python train.py --n_layer=16 --d_model=96 --n_experts=16 --experts_per_token=3 --d_expert=64 --d_shared_expert=64 --activation="drelu" --moe_layers=[0, 1, 2, 3, 4, 5, 6, 7, 8, 9, 10, 11, 12, 13, 14, 15] --router_score="softmax" --normalize_top_k=true --routed_scale=1.73 --balance_loss=0.0146 --balance_bias=false --init_std_router=0.01 --lr_router=0.00197 --vocab_size=9393 --norm="rmsnorm" --norm_eps=1e-06 --tie_embeddings=true --optimizer="adamw" --lr=0.00381 --beta1=0.9 --beta2=0.95 --batch_tokens=65536 --seq_len=256 --train_tokens=213700000 --steps=3261 --dataset="wikipedia_en"
Below are experts of layer 9 (counted from 0) of a mixture-of-experts language model. Rows are named router (the router's row for the expert), gate (a neuron's input weights, with its number), up (a neuron's input weights, with its number) and show model dimensions 0-95. Each number is 50 + 12 x the weight over its row's rms, rounded and kept within 0 to 99.
Before each expert's rows: "mostly gets" lists some tokens that are sent to it at least half of the time; "comes after" lists some tokens at least twice as common just before its tokens as in all text. This comes from a sample of Wikipedia text that the model never trained on. Tokens count by the router's weight.

# expert 4
mostly gets: "==", "\n\n", " ==", " ===", " April ", " June "
comes after: ".", "\n", "\n\n", "==", " ==", " ="
router:61 63 58 37 70 62 75 66 42 45 37 61 20 49 51 41 44 31 33 51 36 63 44 56 34 44 56 43 51 47 50 49 58 42 72 54 39 46 21 38 55 47 67 70 48 41 42 67 38 37 57 53 66 37 71 24 45 55 52 44 46 37 50 38 58 57 52 59 50 54 38 58 39 47 56 64 50 55 61 48 40 46 68 55 61 68 55 43 82 59 67 34 49 58 40 39
gate9:44 45 37 78 69 59 66 62 46 45 43 56 57 51 41 66 51 43 54 29 40 54 45 63 34 56 72 70 51 38 54 60 56 48 41 53 46 33 55 67 58 36 35 62 51 55 31 37 41 45 71 53 30 65 43 38 42 45 41 53 62 51 34 23 54 45 37 52 64 39 35 27 61 47 41 35 76 47 36 62 60 47 36 58 35 51 61 55 61 54 65 38 46 37 70 55
up9:41 53 52 53 65 48 72 82 57 60 36 54 55 36 59 63 60 54 55 36 42 57 60 41 28 60 56 78 39 44 19 62 38 68 43 37 56 41 31 54 71 35 55 57 50 50 31 34 42 59 46 55 19 42 51 41 52 41 54 62 63 72 34 42 72 47 35 38 53 44 57 50 50 51 61 42 50 49 65 52 50 35 45 57 45 46 64 59 63 52 66 55 61 62 43 42
gate10:52 70 48 66 46 27 51 69 53 55 40 50 76 39 43 74 44 41 49 47 57 45 54 30 35 43 44 63 50 62 32 46 59 69 45 36 45 51 38 34 63 39 55 52 57 50 33 47 40 56 63 63 54 39 60 39 58 76 63 41 59 62 47 47 51 57 75 40 61 69 52 49 46 30 60 50 59 64 30 75 56 51 66 50 47 66 46 44 50 75 63 55 62 41 32 34
up10:48 67 63 69 44 33 50 62 51 54 38 55 85 59 42 67 46 35 56 59 54 36 81 43 28 27 44 53 58 53 52 49 81 33 41 56 32 37 52 46 60 64 48 48 52 45 34 35 44 36 65 57 62 30 47 39 56 47 74 47 58 39 48 63 61 50 74 45 52 51 34 60 52 52 53 51 49 70 40 55 49 46 57 49 47 55 40 43 55 74 57 33 63 58 42 54

# expert 7
mostly gets: " two", " |  |", " |  |  |", " second", " three", "|  |"
comes after: " | ", "\n", "| ", "; ", " (", ") | "
router:64 50 54 36 58 30 45 60 63 50 59 42 30 59 38 21 35 47 59 61 34 44 40 46 60 64 38 35 40 42 66 65 46 47 57 37 50 62 49 55 37 35 56 50 53 41 40 41 38 65 69 68 34 70 36 47 33 47 48 59 41 59 31 78 72 32 36 59 33 62 32 35 47 28 52 49 52 50 69 54 39 57 49 70 52 54 48 34 47 43 51 49 50 68 58 44
gate9:42 41 41 43 50 44 45 44 58 55 41 42 60 60 59 26 32 58 43 49 51 63 33 32 46 46 62 56 39 22 50 32 60 40 45 42 43 64 63 59 37 52 14 35 35 66 62 45 73 60 45 58 67 46 34 52 55 48 54 64 64 35 40 57 28 35 65 67 45 33 31 48 57 37 66 44 68 33 67 47 40 39 46 54 46 69 46 46 34 58 47 48 42 46 50 41
up9:38 41 36 39 61 53 54 50 59 74 46 68 59 46 38 55 31 65 58 41 50 50 50 19 40 38 57 59 45 30 40 53 71 51 40 36 37 56 69 63 44 69 21 37 56 55 56 36 71 61 55 49 53 44 41 59 47 53 53 40 51 55 36 50 24 42 64 49 40 35 28 42 49 35 66 33 66 42 63 71 46 54 40 54 37 71 42 52 51 66 63 44 58 54 60 46
gate10:53 42 65 40 55 64 50 48 65 77 63 61 55 27 34 77 44 71 70 45 45 53 47 47 57 59 51 59 31 39 55 64 54 57 62 46 65 60 71 49 48 26 33 28 52 44 67 51 51 45 56 68 51 51 28 54 39 50 46 63 48 52 46 25 61 49 49 43 71 66 63 53 39 39 62 39 46 27 53 61 53 59 35 65 36 56 61 45 27 55 54 49 38 40 49 59
up10:53 35 60 34 48 71 65 57 66 59 45 80 42 32 38 73 48 62 49 51 40 58 32 38 37 42 70 51 50 39 47 65 51 62 53 45 69 52 70 48 59 43 40 33 60 36 64 62 39 30 47 54 53 54 38 45 57 53 65 53 45 51 60 35 70 43 43 34 57 41 47 53 46 48 75 35 60 37 52 65 44 31 38 46 18 60 44 51 30 48 55 34 51 54 32 55

# expert 11
mostly gets: " in", "),", " in the", ")", " d", " at"
comes after: "2", "1", "8", "ation", "ia", "ions"
router:59 44 58 43 54 62 38 62 53 26 59 65 57 55 74 56 68 35 44 67 43 54 76 41 53 39 52 47 36 54 75 36 34 43 44 44 27 60 42 61 59 55 38 54 50 41 40 43 45 72 53 63 54 38 70 54 59 30 49 68 35 39 56 61 35 47 55 63 33 45 64 76 49 71 49 63 36 62 58 50 41 34 57 53 64 46 67 51 41 48 37 38 55 56 38 66
gate9:58 53 64 44 28 46 43 73 31 66 44 48 29 39 40 49 65 52 35 64 59 53 60 44 43 35 60 41 63 45 42 43 63 61 26 57 51 42 38 44 76 65 31 41 40 30 39 51 50 51 24 62 53 58 43 35 63 37 66 70 26 56 51 58 58 23 48 39 62 65 35 53 50 44 68 56 55 53 45 42 43 55 46 55 48 68 44 61 58 61 57 52 52 73 41 51
up9:77 57 70 54 32 34 32 56 32 49 59 42 26 39 54 51 63 56 31 61 45 53 60 51 43 51 59 63 57 40 45 34 50 63 63 42 55 38 41 32 57 65 30 27 44 24 43 35 76 38 55 62 48 48 56 45 44 43 66 55 52 42 54 52 59 43 46 45 65 61 52 63 40 47 69 52 40 55 35 41 55 47 48 53 55 73 45 47 56 69 71 49 51 66 23 65
gate10:51 59 50 61 50 46 48 44 36 37 34 42 61 46 43 58 30 61 51 52 46 39 42 58 52 54 49 87 69 43 58 48 57 49 49 51 38 56 52 66 54 62 32 34 44 45 48 34 55 38 48 61 62 67 65 48 48 22 60 25 39 43 75 41 41 32 55 34 55 56 56 60 53 43 39 59 64 49 51 52 60 33 34 40 70 57 48 60 48 80 27 77 55 53 39 59
up10:34 48 49 37 58 40 54 62 52 49 24 36 68 44 57 62 35 40 27 43 44 41 56 53 50 45 46 70 68 52 62 52 59 37 22 49 60 33 36 52 66 57 49 41 50 47 43 53 54 53 39 43 41 53 59 29 59 21 57 62 50 42 45 45 68 42 52 52 50 73 57 52 51 38 64 56 60 59 55 44 60 25 46 51 58 56 31 52 62 69 63 82 73 69 61 42

# expert 2
mostly gets: "\n", "\n\n", "F", "O", "S", "B"
comes after: " |", "\n", ")", " |  |", "0", "3"
router:55 59 24 24 73 52 46 41 38 50 45 63 52 36 38 58 39 49 52 58 29 52 35 62 65 42 29 43 57 49 65 37 35 61 45 35 57 52 70 48 36 36 54 79 43 69 47 42 58 46 50 62 64 38 59 60 60 75 40 42 50 37 54 41 42 39 40 45 68 75 50 55 53 58 40 59 56 37 50 76 61 44 61 58 60 39 59 40 57 39 53 70 55 67 54 59
gate9:56 55 47 77 71 75 46 69 31 62 69 65 57 51 42 40 38 62 40 55 34 26 46 48 50 68 50 46 42 50 45 60 68 47 58 56 47 55 53 47 56 73 48 50 55 58 54 58 35 35 48 65 62 66 78 40 51 60 49 54 53 60 54 65 42 59 50 55 57 39 39 65 82 54 58 44 61 34 46 57 59 57 31 62 49 58 30 38 41 54 49 63 76 53 56 32
up9:56 50 62 76 55 48 30 58 22 63 66 33 72 33 40 47 60 61 37 47 51 68 56 42 47 54 39 48 55 41 55 57 45 52 51 46 38 60 36 33 61 69 80 48 35 65 48 50 46 62 63 42 43 47 55 52 57 48 53 64 58 81 67 71 49 21 49 45 63 69 40 54 52 67 52 55 52 35 44 66 45 56 40 51 64 51 30 47 52 58 41 48 68 41 60 44
gate10:41 68 61 32 55 60 36 44 63 62 70 38 32 55 67 41 47 47 48 55 45 37 46 32 61 44 43 79 47 55 56 39 46 50 38 52 41 72 47 59 69 49 32 61 41 54 54 41 50 54 42 66 56 57 53 32 47 66 46 37 40 23 43 24 56 67 55 58 54 51 29 32 53 56 50 60 36 46 63 79 36 49 31 59 27 45 53 38 38 53 50 30 46 40 55 47
up10:45 66 68 40 46 51 40 58 82 64 57 36 31 64 41 38 59 53 59 59 59 39 36 39 52 53 43 60 52 58 54 32 60 63 26 60 52 65 41 73 86 35 36 43 55 56 49 45 59 53 32 65 52 67 40 36 48 55 48 33 38 40 42 33 50 59 61 48 38 50 31 50 62 41 50 55 51 49 62 57 40 37 29 48 27 51 58 57 34 49 38 33 45 39 48 37

# expert 14
mostly gets: " this", " it", "100", " one", " him", " many"
comes after: " | ", ".", ",", "–", "2", "1"
router:45 54 55 48 62 36 38 66 34 58 62 35 73 61 28 58 46 33 51 65 56 43 76 52 59 61 66 36 50 62 47 67 55 41 27 50 49 67 55 58 49 56 62 56 51 26 42 39 35 64 58 49 28 56 34 44 35 62 48 55 39 49 42 38 77 46 34 47 47 32 39 41 36 37 67 52 52 47 56 70 49 70 57 73 53 53 56 40 61 51 64 33 65 46 49 63
gate9:42 20 46 33 48 35 50 56 45 44 35 58 43 37 34 66 54 53 51 53 25 31 41 47 49 64 34 52 34 43 62 48 35 16 42 57 46 60 17 49 85 70 70 37 59 41 41 46 63 50 72 50 49 45 55 48 53 47 58 48 45 40 65 39 45 45 53 50 36 42 64 48 47 56 42 39 61 48 42 58 59 52 49 64 66 67 46 59 41 38 60 40 43 46 57 65
up9:47 31 53 35 49 46 59 65 51 60 48 41 41 40 47 54 63 54 28 44 16 31 47 52 54 64 42 52 42 45 35 39 33 28 60 51 37 63 34 25 67 63 54 48 42 30 73 57 71 46 66 48 61 37 35 55 47 41 49 69 44 51 50 54 55 39 66 52 40 64 43 67 47 41 66 45 52 47 27 49 55 44 48 66 47 71 42 72 35 42 51 45 42 31 63 58
gate10:48 58 69 49 58 57 45 74 54 53 49 59 40 27 38 63 45 35 61 46 56 60 38 63 43 52 46 26 42 45 55 61 68 68 42 57 59 35 57 39 31 41 69 48 51 56 45 62 54 51 42 61 40 36 57 32 45 56 46 40 29 42 39 31 25 50 21 31 41 34 58 50 42 46 42 57 24 57 54 59 82 51 49 56 43 53 41 50 41 38 35 38 39 67 46 37
up10:48 38 45 63 61 55 40 72 37 44 41 61 51 20 52 44 40 53 51 62 58 56 56 69 49 51 35 48 59 49 50 49 66 56 59 66 62 49 75 38 42 49 65 48 45 46 52 80 44 51 39 61 52 31 51 40 40 57 64 42 29 42 34 42 24 55 36 33 24 44 63 40 34 44 48 41 28 40 65 56 60 55 63 52 41 65 61 52 39 46 47 36 39 44 37 23